Weights of a small mixture-of-experts language model, trained from scratch on English Wikipedia: 32.2M parameters.
Below are experts of layer 3 (counted from 0) of a mixture-of-experts language model. Rows are named router (the router's row for the expert), up (a neuron's input weights, with its number) and show model dimensions 96-143. Each number is 200 + 30 x the weight over its row's rms, rounded and kept within 0 to 999.
Before each expert's rows: a language model's description of what the expert responds to; "mostly gets" lists some tokens that are sent to it at least half of the time. This comes from a sample of Wikipedia text that the model never trained on.

# expert 30
What it handles: Mid-word foreign syllables. Middle pieces of non-English names and words split into syllables, such as Sziget-v-ár, Chern-y-kh, al-Ghazz-i.
mostly gets: "amb", "ri", "erv", "iv", "esc", "ng"
router,220,175,234,209,171,233,228,203,222,219,225,244,205,161,195,207,155,201,194,202,181,233,203,258,236,225,186,150,209,186,183,263,185,179,159,207,183,204,202,178,191,220,174,184,206,245,165,215
up0,247,187,195,202,235,226,225,221,197,195,148,206,213,159,186,188,177,200,201,193,238,170,113,192,237,154,245,164,208,175,191,206,215,250,252,185,224,205,204,237,222,157,211,222,237,199,192,223
up1,213,242,206,253,171,184,231,168,221,203,176,243,211,193,233,190,140,251,217,217,217,227,145,230,146,217,235,159,222,229,148,216,194,248,182,170,224,214,168,203,194,202,201,187,196,179,235,134
up2,237,233,209,174,177,202,172,206,212,190,205,187,195,222,172,208,193,177,161,186,170,223,237,150,203,212,218,206,222,176,175,238,219,247,271,164,199,225,213,193,228,206,188,200,197,220,183,208
up3,254,238,153,198,193,195,198,189,233,175,166,189,167,195,167,240,235,195,207,276,223,203,216,146,232,199,222,214,162,225,218,184,215,211,223,161,201,178,186,190,244,174,138,184,223,250,201,189
up4,195,227,182,198,222,176,192,172,244,114,232,283,213,221,198,103,167,212,208,166,188,145,229,225,180,177,274,211,169,145,161,176,186,242,184,197,206,203,235,218,192,172,189,227,213,176,240,170

# expert 58
What it handles: Name initials and capitals. Capital first pieces of personal names and middle initials with their periods, such as Rebecca A. Morse, Arjun K. Gupta, Serg, Bor.
mostly gets: " Mor", " Tor", " Rub", " Serg", " Bor", " Ker"
router,233,188,219,197,224,208,217,216,211,203,215,237,234,157,179,155,191,172,218,169,201,207,209,235,213,253,166,190,216,159,170,238,161,147,158,234,143,203,197,163,158,202,130,211,210,197,193,232
up0,166,167,141,236,229,202,240,193,137,131,234,213,234,212,187,219,194,168,202,263,195,177,201,179,242,191,167,184,187,207,233,171,192,228,212,302,203,238,183,212,233,252,249,234,231,226,222,200
up1,218,191,200,240,208,195,209,225,194,219,184,147,202,196,241,201,215,231,212,185,252,203,170,186,236,232,146,221,150,233,214,216,217,162,144,207,169,243,209,199,176,206,154,172,223,230,240,228
up2,192,227,216,221,177,221,136,221,167,171,224,128,269,190,187,236,192,191,230,243,192,199,250,242,207,195,208,205,172,243,191,215,157,141,161,173,198,205,162,245,196,235,181,187,232,187,234,177
up3,255,208,227,227,150,209,219,219,182,201,188,189,187,157,201,173,177,201,199,253,159,154,239,244,268,222,237,231,131,210,188,199,214,240,198,172,183,226,188,196,214,208,97,203,205,205,210,221
up4,236,217,180,232,219,201,230,176,231,165,217,191,190,140,221,218,190,244,200,187,215,191,168,192,178,224,180,175,228,177,172,228,180,184,162,259,172,174,223,171,167,179,147,196,163,185,268,248

# expert 9
What it handles: Clause-opening commas. Commas closing an introductory phrase like "In 1971," or "As of 2019," plus subordinators such as When, While, Although.
mostly gets: " =\n\n", " While", " When", "=", " Although", " when"
router,215,205,235,173,180,199,183,178,212,191,251,225,220,132,172,181,156,179,185,171,208,217,199,263,212,214,211,199,237,204,173,205,147,214,160,213,178,179,210,136,193,220,139,199,195,171,187,207
up0,192,125,215,248,207,211,244,155,224,150,194,224,128,177,199,241,197,189,201,119,163,149,202,218,247,226,219,217,200,231,209,188,210,182,235,240,166,157,203,205,168,233,186,254,186,178,184,194
up1,169,169,225,187,137,199,197,146,170,233,192,211,144,260,198,165,142,185,166,223,171,205,219,239,186,185,206,242,197,211,240,206,172,179,194,200,197,167,134,193,212,227,176,215,205,170,191,183
up2,186,194,151,206,198,193,182,238,189,244,171,247,246,190,194,125,230,129,235,181,188,202,178,173,193,182,223,208,173,189,200,205,179,203,193,205,176,183,207,130,161,165,140,192,172,171,171,229
up3,182,176,229,191,218,209,168,264,210,141,218,233,230,147,263,267,242,185,188,153,163,211,193,189,214,207,136,205,166,261,207,184,182,206,188,175,185,163,179,174,162,192,126,200,207,148,221,217
up4,179,223,204,231,210,183,189,144,200,251,235,161,202,212,130,161,219,200,183,225,209,186,191,232,260,188,173,193,177,134,211,173,215,234,224,218,185,208,176,144,230,208,168,185,216,168,238,232

# expert 36
What it handles: Digits and to. Digits completing years, dates and scores, especially after to or dashes (5 to 18, 3–6), plus to, would, could.
mostly gets: " would", " to", " could", " improve", " continue", " newly"
router,232,174,188,188,206,236,198,177,194,240,227,212,236,177,153,208,145,186,169,189,200,192,195,235,220,215,206,185,185,204,200,197,165,181,179,206,154,187,196,162,189,222,181,213,170,215,140,217
up0,214,159,163,225,227,210,185,212,183,230,162,174,215,217,145,160,212,215,188,203,201,200,178,173,206,173,201,201,155,162,213,191,166,165,199,191,191,146,181,198,163,216,192,248,182,186,179,172
up1,185,175,224,210,232,160,229,176,198,144,243,141,182,240,219,188,176,149,188,206,207,219,182,238,228,176,217,154,210,209,203,190,174,190,199,244,132,164,236,206,217,197,158,192,166,257,252,245
up2,166,248,199,198,238,175,192,137,162,247,186,202,213,168,165,191,178,202,131,252,242,158,221,165,184,168,139,186,205,240,164,177,202,241,145,196,185,178,237,134,131,192,209,248,210,201,181,179
up3,182,216,178,186,218,156,182,167,136,243,230,193,213,144,201,226,178,158,191,227,151,183,226,163,186,169,227,216,258,244,183,193,179,238,173,197,235,225,165,186,143,220,94,157,246,221,187,225
up4,174,173,169,181,214,242,167,164,220,208,169,277,226,232,207,249,247,190,261,195,178,185,216,247,184,174,230,229,217,243,189,232,174,182,211,241,193,186,241,228,198,204,237,256,128,206,206,247

# expert 55
What it handles: Nouns after articles. Abstract or general nouns right after a or an, often followed by of or to, such as attempt, resolution, process, village.
mostly gets: " an", " another", " a", " attempt", " degree", " idea"
router,262,170,202,192,181,226,213,176,203,199,254,196,227,167,225,205,159,228,170,180,219,256,214,220,206,200,220,191,214,224,194,234,196,172,216,218,179,189,226,192,189,205,171,221,240,223,195,216
up0,208,195,204,170,262,195,153,175,183,145,230,198,254,133,178,147,201,225,189,211,245,163,163,211,206,210,243,215,175,205,228,138,210,204,241,228,192,241,193,154,231,250,227,201,238,226,151,252
up1,225,165,190,196,186,210,210,183,163,177,173,141,195,211,238,203,205,205,197,178,215,247,175,168,201,176,230,177,185,193,159,168,220,213,199,199,211,155,193,205,189,223,159,204,243,232,222,177
up2,211,210,220,194,230,162,249,157,245,180,268,225,209,158,223,218,246,238,175,136,178,258,209,166,177,217,208,137,177,196,194,205,188,216,212,242,155,174,224,218,211,146,173,203,212,188,199,195
up3,262,194,167,181,221,183,180,233,189,206,163,188,222,125,190,236,195,206,205,225,184,229,194,208,234,256,153,170,211,180,251,192,222,215,206,203,182,188,205,196,139,166,222,186,237,222,198,236
up4,227,240,197,257,280,192,183,184,157,185,215,186,187,152,219,199,145,226,190,239,226,251,190,178,213,203,245,168,238,215,199,262,213,217,203,171,157,234,182,208,176,204,183,217,211,183,207,208

# expert 54
What it handles: Name-initial pieces. First piece of proper names of people, teams and places in rosters and results tables, such as Mor, Pat, Ros, Marin-ers, Riv-iere.
mostly gets: " Ros", " Mor", " Hel", " Jeff", " Whit", " Tri"
router,223,161,215,164,176,231,218,189,176,218,227,247,210,172,188,184,174,203,183,178,184,255,229,210,216,219,169,169,210,185,163,253,164,186,179,214,111,178,222,161,164,231,171,185,182,218,168,207
up0,228,179,199,179,180,178,226,194,223,201,200,168,218,183,181,255,194,174,242,150,189,269,204,186,233,208,210,207,164,189,192,250,190,190,246,224,170,197,191,242,188,193,150,163,158,278,222,215
up1,243,209,227,184,163,163,166,198,150,239,230,180,219,196,153,216,200,226,222,210,257,265,190,177,219,173,185,216,201,235,159,233,202,181,210,227,208,182,259,220,224,249,138,209,226,234,201,180
up2,222,131,248,151,175,185,135,184,223,194,199,225,178,244,215,224,171,199,187,164,193,209,217,201,210,144,241,157,187,139,185,266,217,210,257,188,170,220,245,216,202,218,155,169,224,192,225,233
up3,241,192,179,181,185,197,224,208,197,219,173,155,150,159,192,228,189,213,214,191,197,235,193,221,240,169,218,158,223,159,128,234,194,214,223,176,178,145,264,161,194,281,206,229,163,204,211,188
up4,188,218,222,192,189,159,211,209,253,250,218,195,252,181,205,229,182,154,191,223,234,160,215,172,238,203,193,197,182,186,181,200,178,198,173,196,185,202,174,246,156,230,145,190,163,233,232,197

# expert 12
What it handles: Table row ends. Pipe and line-break tokens ending or starting table rows, plus markdown separator rows like |---|---|, in sports schedules, election results and lists.
mostly gets: " |\n", "|---|---|---|\n", "|---|---|---|---|---|---|\n", "|---|---|---|---|\n", "|---|---|---|---|---|\n", "|---|---|\n"
router,215,142,198,163,188,224,187,193,211,217,234,217,252,177,194,187,176,190,140,178,195,180,203,251,218,245,195,176,191,201,153,246,145,173,191,216,181,186,243,159,185,167,152,236,180,210,191,197
up0,205,201,186,203,158,165,210,192,192,246,206,164,260,175,198,196,151,186,215,245,186,198,166,182,164,247,189,206,171,208,177,199,235,166,159,247,204,191,235,213,205,212,152,217,104,169,215,241
up1,249,161,233,194,231,236,186,209,149,219,165,232,214,168,213,241,187,218,228,203,208,184,194,200,137,182,254,112,159,191,246,189,171,206,221,191,216,193,221,211,223,208,238,178,233,191,207,180
up2,212,170,279,203,194,217,234,220,208,208,199,162,162,219,231,229,150,213,241,205,164,204,186,245,187,210,230,223,189,221,167,149,242,156,232,210,212,191,230,194,151,189,218,173,171,185,167,223
up3,197,153,204,224,187,214,171,184,177,194,184,254,234,191,183,193,173,218,213,190,177,236,212,184,267,214,197,226,184,184,180,243,210,213,205,242,208,138,228,214,184,217,167,227,189,201,200,165
up4,214,222,219,201,223,202,173,194,182,261,185,205,145,171,186,242,198,167,240,235,207,191,222,197,187,186,226,203,236,232,229,205,240,179,171,259,186,168,206,188,158,219,195,193,146,271,232,223

# expert 51
What it handles: Decimals and percentages. Digits inside decimals before a percent sign in census race figures, unit words like lb, ft, mm, and colour words.
mostly gets: " sl", "″W", " black", " lb", " ft", " white"
router,234,177,205,170,176,255,186,201,191,222,175,203,232,164,160,194,156,138,200,220,212,238,246,210,196,214,177,175,230,229,152,255,192,169,178,219,202,138,206,213,180,209,191,228,180,200,173,202
up0,258,216,274,197,220,170,170,200,184,233,203,198,189,199,209,190,160,194,209,185,227,222,193,200,179,147,177,175,261,210,249,198,183,179,181,224,186,168,189,199,156,268,170,228,155,188,225,205
up1,221,154,284,240,289,185,198,172,263,157,194,206,152,191,228,223,168,155,194,211,192,196,178,153,172,190,255,241,230,210,241,180,238,214,190,234,202,204,259,200,204,164,207,248,175,130,227,220
up2,218,209,160,196,235,188,164,261,171,197,188,203,206,190,212,195,141,150,217,183,188,289,218,174,201,199,250,198,227,215,213,184,195,224,196,209,219,135,214,188,205,218,201,153,175,203,168,223
up3,218,232,172,209,157,183,173,226,208,201,173,176,233,156,185,187,224,211,190,219,205,190,226,162,231,169,176,187,199,189,257,258,223,212,230,185,179,134,113,191,197,171,187,241,217,197,239,191
up4,184,215,221,208,172,231,212,193,193,244,156,222,232,204,153,187,149,176,208,239,220,232,177,281,224,167,187,210,177,223,194,192,204,193,162,145,179,178,117,190,198,141,223,177,241,222,196,231

# expert 19
What it handles: Opening brackets and quotes. Opening punctuation that starts a parenthetical, quotation or table cell, such as (, ", [, “, and dashes between numbers.
mostly gets: " \"", " (", " [", "/", "(", " '"
router,266,180,216,199,215,213,182,177,194,203,234,242,234,174,214,182,212,185,190,148,185,198,208,237,212,227,236,201,242,158,191,213,190,193,165,210,150,166,227,157,171,207,155,234,201,203,184,210
up0,137,133,167,273,185,226,224,201,260,174,204,246,247,216,183,223,197,245,225,216,216,206,211,221,255,194,235,207,200,190,180,171,256,215,197,200,219,192,203,244,187,234,161,206,224,244,198,166
up1,161,159,216,242,219,125,205,190,222,201,148,227,184,230,197,147,200,222,179,146,187,209,172,233,209,192,200,193,167,152,198,193,203,197,139,252,205,144,170,178,221,194,207,235,127,232,205,153
up2,180,188,260,220,171,208,154,215,147,173,215,187,155,214,190,189,220,194,207,188,167,221,171,267,196,158,195,166,212,160,206,187,206,227,166,244,153,212,263,165,129,174,208,240,155,221,216,161
up3,232,162,177,186,161,214,235,211,232,195,233,231,150,198,206,220,200,238,240,226,208,204,162,208,247,231,230,219,212,158,222,189,187,204,137,197,179,235,218,225,168,205,164,191,220,263,259,247
up4,205,146,197,180,178,185,206,218,152,273,245,183,213,163,258,219,203,179,194,207,229,170,251,253,182,217,219,229,174,239,198,261,191,164,182,160,171,185,200,247,172,194,209,189,223,189,211,185

# expert 50
What it handles: Conjunctions and determiners. Coordinating words and sentence-initial determiners linking names or clauses, e.g. and, or, but, The, His, Its.
mostly gets: " The", " and", " or", " but", "The", " &"
router,231,189,194,157,193,175,209,223,211,220,220,211,201,192,193,174,181,184,187,205,162,219,235,215,173,217,190,152,235,169,173,243,196,215,162,210,143,195,220,187,189,218,156,233,179,196,190,230
up15,204,248,262,234,243,229,158,218,200,206,218,197,203,205,172,184,117,219,213,236,272,197,171,208,189,171,216,222,248,232,148,206,142,107,176,187,141,224,179,211,186,188,163,249,235,155,234,274
up16,221,189,190,233,180,188,203,193,179,246,224,182,203,182,172,166,149,193,203,261,151,234,238,246,177,244,216,181,210,198,217,163,234,206,200,171,171,230,222,208,181,243,215,180,178,218,186,213
up17,207,205,211,215,200,197,182,203,215,202,198,214,209,227,187,219,221,194,253,231,174,172,202,200,170,182,231,191,152,144,224,215,201,222,135,183,191,239,197,177,202,219,174,117,242,215,224,193
up18,196,151,184,217,184,178,180,208,211,195,201,194,190,176,210,217,216,184,176,238,163,238,205,207,183,224,180,159,207,237,223,186,223,227,184,257,261,148,259,221,192,233,133,251,189,235,234,189
up19,219,238,210,164,200,208,188,154,178,175,163,151,180,157,187,173,160,212,182,218,163,267,189,250,210,178,228,226,188,188,232,194,217,230,221,295,182,191,208,228,244,216,173,256,210,203,161,192

# expert 59
What it handles: Infobox field labels. Labels and values in infobox-style lines and taxonomy boxes, such as DST, Kingdom: Plantae, Coordinates, Preceded by, colons.
mostly gets: " Preceded", "°W", "(s", "°E", " Succeeded", " Coordinates"
router,217,159,193,188,207,217,207,155,165,192,225,209,203,190,175,210,209,187,165,218,234,241,211,222,187,251,206,203,209,189,215,202,203,157,198,182,182,175,210,128,173,201,167,216,203,201,214,188
up15,218,207,185,214,221,209,260,238,224,193,198,172,182,244,124,197,197,155,151,181,190,284,194,202,208,193,182,186,201,147,237,155,179,204,186,224,199,196,270,224,232,194,208,194,160,110,221,215
up16,200,163,245,170,195,232,173,208,182,187,141,219,222,184,184,249,216,190,186,208,215,222,190,242,219,231,251,180,245,177,181,249,227,240,154,187,146,121,265,180,159,215,178,187,202,201,208,231
up17,178,183,175,216,231,206,165,229,195,178,259,174,207,183,266,214,260,227,217,169,175,178,173,192,187,199,245,235,160,199,193,214,222,170,211,211,186,216,151,112,188,201,245,254,201,200,187,210
up18,193,147,173,192,137,217,176,167,217,217,226,215,250,172,243,179,202,140,198,207,178,246,194,233,163,200,200,181,182,172,223,184,165,175,236,161,214,262,162,161,206,191,215,158,225,147,172,176
up19,235,203,202,181,262,188,195,202,192,202,193,207,228,260,191,129,177,210,246,221,234,182,257,166,165,225,248,206,168,201,173,253,194,179,183,154,191,195,210,190,230,212,137,229,144,229,217,216

# expert 25
What it handles: Numbers in stat tables. Digits, percent signs and player positions inside pipe-delimited sports or election tables, such as 65, 0.28%, MF, GK.
mostly gets: " MF", " FW", " DF", "%", " GK", ".m"
router,240,160,209,210,198,224,220,183,173,237,246,226,198,182,182,210,157,170,176,187,225,197,230,250,209,243,192,169,218,188,178,249,188,146,173,215,162,189,202,194,191,214,164,194,201,186,182,172
up0,226,193,215,226,208,215,203,190,184,177,227,149,183,157,186,170,185,275,185,174,201,235,200,225,179,169,158,154,198,206,222,171,182,196,157,237,224,164,189,194,169,215,148,186,210,191,209,213
up1,167,151,185,204,144,200,195,222,177,195,174,215,207,195,213,148,165,174,214,206,212,168,168,233,218,183,225,205,226,235,210,242,194,193,162,218,219,184,210,191,244,192,233,199,166,177,202,227
up2,260,161,201,212,193,209,164,163,216,200,146,182,207,216,191,218,196,211,173,234,198,199,214,271,255,241,208,231,203,176,229,179,231,159,165,186,163,195,241,192,237,193,163,216,192,229,244,234
up3,191,186,148,235,235,229,178,197,188,183,155,252,195,189,198,195,231,210,191,180,178,196,130,193,195,180,174,197,234,168,146,197,202,198,206,192,133,188,215,203,209,208,175,192,155,227,192,210
up4,200,190,159,165,207,161,221,141,235,235,196,149,247,151,185,176,170,169,175,184,94,230,206,154,203,242,185,245,249,205,158,186,154,136,200,257,179,215,152,192,180,213,185,196,255,191,156,179

# expert 27
What it handles: List-continuing commas. Commas between list items or before appositive phrases, and the words including, include, included, as in "minorities, including Kurds".
mostly gets: "),", "\",", " including", " included", " include", "',"
router,218,195,228,169,185,174,193,141,236,170,218,205,233,169,153,166,188,206,161,193,192,236,214,245,200,186,213,170,202,169,166,256,172,213,195,222,152,146,259,176,199,190,124,190,141,191,189,208
up0,161,222,175,163,182,195,169,184,190,239,245,215,241,215,159,183,205,190,241,201,206,163,177,160,203,182,203,229,198,240,187,199,213,210,202,232,189,240,191,186,196,148,211,176,204,198,136,231
up1,180,177,246,231,148,212,216,230,210,204,182,225,223,192,179,167,123,109,216,219,177,226,172,246,195,193,210,172,189,175,212,186,117,166,179,229,189,184,170,213,194,173,184,220,213,183,152,243
up2,204,214,185,236,203,223,187,175,236,186,161,207,193,215,181,211,251,131,212,184,155,157,183,219,220,187,196,219,188,217,152,239,212,184,200,223,138,186,217,152,214,225,151,213,178,182,178,237
up3,201,195,202,195,235,229,178,138,193,166,211,185,168,212,166,275,228,145,176,184,226,194,159,184,192,229,203,234,171,233,175,183,191,186,166,227,184,172,199,226,168,207,211,218,203,197,223,221
up4,206,193,222,212,159,187,168,216,164,262,194,202,201,205,239,207,134,159,190,182,226,209,234,188,182,190,172,212,184,236,214,198,261,134,236,222,203,165,140,182,228,249,166,222,229,155,192,191

# expert 56
What it handles: Institution name words. Words within names of organizations, awards and leagues, e.g. National, World, League, Association, Conservation, Assembly.
mostly gets: " World", " National", " Film", " League", " Air", " Public"
router,208,193,183,213,211,221,192,151,213,195,191,209,223,162,181,185,193,197,122,201,166,225,241,211,206,261,166,190,207,161,153,178,162,166,159,235,145,167,188,104,176,225,183,192,175,160,197,198
up0,215,201,206,206,227,216,221,203,218,173,203,241,145,176,197,161,155,209,134,229,184,209,263,193,189,158,179,253,212,233,178,176,152,220,156,214,150,254,138,193,155,235,191,129,184,159,158,182
up1,216,162,235,156,217,164,181,188,190,237,216,171,223,257,238,225,166,164,252,206,200,208,219,207,165,180,244,221,166,166,225,235,206,250,240,214,201,239,170,189,181,190,226,235,208,182,198,190
up2,196,232,170,186,196,231,213,184,204,172,179,224,196,146,184,211,224,170,201,213,222,196,143,208,206,237,225,227,172,234,239,179,205,198,205,218,240,230,159,176,215,203,151,207,238,186,213,265
up3,194,238,163,203,266,209,166,233,128,198,172,176,272,91,204,240,238,202,165,147,194,207,202,235,214,199,221,157,221,165,177,182,232,213,178,196,211,194,175,186,185,242,177,163,147,182,240,221
up4,160,197,211,202,224,170,247,196,262,215,194,246,188,200,192,180,124,175,213,204,241,217,209,169,164,187,172,203,215,192,225,218,210,271,238,256,200,214,187,123,154,199,219,196,191,171,204,172

# expert 46
What it handles: Scientific word fragments. Inner and final pieces of Latin taxonomic and scientific words, such as -is, -inae, -ium, -ensis, acid, and beetle.
mostly gets: " beetle", "ium", " ax", "iform", " bacter", " acid"
router,233,165,197,167,211,209,203,175,215,234,240,219,218,206,179,184,153,191,212,166,194,240,222,235,193,231,193,164,204,192,144,267,189,171,195,217,185,172,216,166,166,219,175,217,214,209,193,188
up0,235,176,184,233,227,247,237,196,237,164,218,171,201,194,190,161,207,192,217,142,169,207,226,284,174,195,270,142,228,146,246,188,224,221,175,202,237,184,166,188,199,218,182,173,195,197,202,145
up1,258,155,192,211,224,193,226,162,179,203,166,212,165,206,176,189,169,192,228,202,195,168,167,196,201,246,240,212,215,207,202,257,178,269,221,185,177,227,198,193,214,166,208,263,215,194,222,164
up2,220,247,197,190,241,214,165,148,150,213,205,201,177,237,180,197,186,203,189,224,191,236,236,208,117,228,174,211,193,243,129,266,235,173,211,214,215,162,206,191,181,173,183,210,220,178,201,179
up3,205,205,189,153,235,194,177,229,217,300,191,199,199,161,201,173,180,213,170,174,226,198,156,159,164,164,191,207,255,212,215,235,200,220,177,186,196,194,197,227,199,151,198,277,210,198,178,206
up4,176,171,153,211,278,212,198,170,289,162,202,187,190,210,194,137,167,221,219,181,258,178,193,206,200,202,200,194,190,235,183,209,183,179,199,208,190,164,175,203,169,245,142,151,197,209,186,181

# expert 28
What it handles: Headings and opening punctuation. Section heading markers (==, ===) with their line breaks, opening quotes and parentheses, and paragraph breaks after a sentence ends.
mostly gets: " \"", "==\n\n", "==\n", " ==\n", "===\n", " =\n\n"
router,261,173,214,173,208,206,192,147,203,188,226,235,271,181,205,161,176,161,189,162,184,203,186,211,212,270,228,195,235,200,170,253,187,208,154,203,144,187,209,155,191,197,149,223,191,223,194,207
up0,171,201,203,228,234,245,181,163,186,212,288,204,214,182,225,148,179,199,211,152,231,191,174,201,194,131,212,187,249,183,183,247,202,209,231,229,218,187,166,252,157,185,123,201,187,241,180,216
up1,163,144,166,179,180,173,213,218,181,236,210,188,205,216,216,169,143,169,180,161,193,204,158,160,184,217,178,225,237,177,167,258,183,210,158,225,238,214,162,201,195,191,166,232,160,199,196,196
up2,203,230,179,224,214,191,234,126,253,179,221,164,174,180,200,149,240,196,211,200,177,214,180,196,235,204,198,224,238,227,228,218,210,199,197,177,202,180,181,249,150,293,113,230,182,188,188,218
up3,261,187,233,203,235,168,247,242,224,175,224,193,224,198,241,181,198,239,188,192,205,163,187,246,185,205,161,234,236,233,222,197,181,202,194,187,202,170,202,185,243,257,253,195,213,177,228,182
up4,212,200,200,212,206,196,264,180,212,249,227,198,184,203,237,158,178,212,209,188,211,170,155,167,229,198,184,207,236,212,204,235,152,213,187,174,213,184,262,169,192,154,160,209,214,216,166,236

# expert 11
What it handles: Capitalized name starts. Opening capitalized word pieces of names and terms, mostly inside tables and lists, such as New, Val, Se, JPL, Al.
mostly gets: " Val", " Can", " JPL", " Me", " MPC", " Te"
router,228,156,222,171,198,205,193,188,187,187,224,226,217,200,182,186,178,191,180,175,198,243,242,212,220,234,169,181,220,182,165,238,149,155,168,220,150,195,206,143,166,187,174,225,200,204,178,199
up0,168,176,209,204,196,170,168,191,204,212,192,184,234,208,222,253,172,149,187,247,251,172,178,239,138,192,208,230,235,224,167,202,212,230,212,163,231,223,179,215,207,179,209,280,167,183,179,229
up1,228,174,171,193,189,198,198,168,198,263,192,191,204,206,230,228,182,224,243,209,190,179,253,212,224,256,204,202,215,186,208,225,164,180,222,268,148,163,179,189,204,178,224,257,231,164,255,228
up2,221,215,205,186,143,216,184,197,178,192,201,201,198,219,231,118,201,217,120,225,198,215,210,237,174,255,218,122,223,244,175,146,155,253,202,208,175,256,195,215,204,167,180,211,216,217,226,219
up3,149,149,196,217,198,233,160,164,200,217,158,204,182,169,229,164,154,158,235,215,219,196,240,211,199,202,219,200,144,224,192,199,208,211,179,176,219,207,171,232,219,239,188,264,210,218,192,246
up4,229,187,226,166,203,237,234,182,178,189,220,227,203,212,186,207,183,158,204,173,201,224,164,193,228,179,198,210,186,185,198,268,179,210,212,226,186,130,161,192,212,232,183,204,140,218,222,209

# expert 24
What it handles: Commas in numbers. Commas and digits inside numeric sequences such as thousands separators, tennis scores (7–6, 6–3), chemical locants, year lists.
mostly gets: ")},", "',", " whom", "),", " ,", ","
router,196,171,192,214,188,188,227,191,188,225,200,240,210,183,154,173,165,190,193,201,210,185,206,259,226,200,195,191,173,195,168,238,197,190,177,218,147,160,239,161,183,235,152,211,177,182,141,178
up0,214,153,211,182,175,227,211,154,189,233,208,226,231,150,186,215,200,207,189,166,207,200,234,175,217,229,153,154,184,166,185,171,217,230,243,210,253,236,163,188,122,163,212,231,165,211,180,164
up1,199,170,150,216,191,241,186,232,194,240,252,227,171,171,182,185,200,145,231,183,206,190,196,216,189,202,247,220,171,136,168,236,222,202,228,188,201,157,226,250,166,191,216,167,192,182,161,240
up2,262,177,205,185,155,193,198,259,182,189,231,234,231,193,210,186,255,167,172,198,150,187,254,218,234,213,197,188,244,265,201,206,186,205,175,206,176,154,169,176,140,220,180,160,191,201,186,197
up3,194,201,175,184,216,175,238,144,216,223,202,219,183,191,149,183,214,214,186,198,233,207,153,185,219,173,151,244,220,172,177,189,154,222,164,253,182,189,235,167,229,191,177,241,222,192,198,149
up4,265,150,266,205,242,205,212,171,169,169,225,179,175,198,170,236,180,152,202,220,180,220,179,277,178,197,152,175,143,191,179,135,208,189,98,174,185,147,195,154,172,210,222,142,198,229,195,223

# expert 4
What it handles: Article-opening title tokens. Tokens at the start of a new article: title markers such as " =", the first words of the short description, and species-infobox labels like Genus, Binomial.
mostly gets: " =\n\n", "=", " Genus", " Binomial", "Species", " Species"
router,248,184,214,177,195,222,202,202,208,222,245,274,215,182,171,206,171,158,213,188,210,250,252,204,206,218,209,183,243,180,179,207,189,158,198,184,192,177,193,127,193,229,177,208,196,214,204,186
up0,234,244,220,197,175,169,184,214,206,219,172,178,181,166,203,244,226,194,233,157,199,220,183,234,183,224,214,223,253,146,205,193,203,227,164,210,194,154,204,198,208,246,136,171,174,169,187,152
up1,201,108,209,196,218,229,248,204,200,219,192,263,150,201,195,214,193,193,210,254,209,219,264,248,173,221,246,161,261,188,226,188,236,160,223,171,214,210,162,192,135,212,202,176,149,234,218,153
up2,174,207,148,213,232,188,233,206,187,191,237,207,184,204,162,191,185,240,208,204,233,222,168,175,175,161,154,191,212,142,204,144,227,180,197,244,195,212,195,171,199,224,195,177,183,164,185,176
up3,236,197,173,239,182,195,172,196,227,134,231,216,185,236,181,220,229,233,178,173,262,182,225,188,140,225,206,218,170,211,186,242,241,153,256,170,203,169,243,186,162,222,143,218,193,209,158,174
up4,205,240,210,244,189,203,224,234,215,215,209,202,233,172,265,211,199,205,259,205,202,207,222,175,237,252,188,174,216,204,204,182,193,181,220,215,219,123,216,221,156,274,192,206,127,178,168,177

# expert 21
What it handles: Parentheses and table numbers. Opening parentheses before figures, the verbs was, is, were, and pipes or digits inside numeric tables and ID numbers.
mostly gets: " (", " were", "disambiguation", " (\"", " (−", " being"
router,240,187,206,146,167,239,214,202,173,170,242,243,225,159,199,172,191,175,188,182,203,240,198,240,196,229,213,171,208,206,157,241,171,205,166,193,159,199,241,169,202,200,171,231,207,230,189,213
up0,231,179,250,211,252,206,163,231,176,175,176,168,216,208,184,189,225,180,221,172,205,239,164,211,181,201,198,181,165,204,212,231,204,244,233,226,183,161,229,220,232,178,213,253,181,232,227,175
up1,233,194,170,242,189,211,211,230,215,241,171,230,241,132,160,238,148,159,184,187,214,257,172,159,200,156,204,212,158,197,171,149,170,234,180,201,200,193,174,177,183,266,150,223,226,203,172,203
up2,218,222,209,162,238,237,167,207,210,168,200,221,286,165,217,173,208,231,221,184,193,264,216,183,172,221,187,192,257,218,186,186,154,231,167,194,191,236,233,219,250,154,185,236,206,234,244,150
up3,262,210,239,164,277,195,179,154,147,165,213,266,239,183,220,235,180,171,225,149,193,169,160,230,164,247,207,245,218,178,172,176,171,241,178,190,166,190,234,203,158,150,172,206,197,201,170,233
up4,213,214,201,206,205,197,207,169,245,182,124,171,257,192,230,145,230,221,200,240,125,228,228,188,250,182,234,204,253,220,199,219,219,185,165,255,194,234,174,161,204,264,199,210,175,233,185,175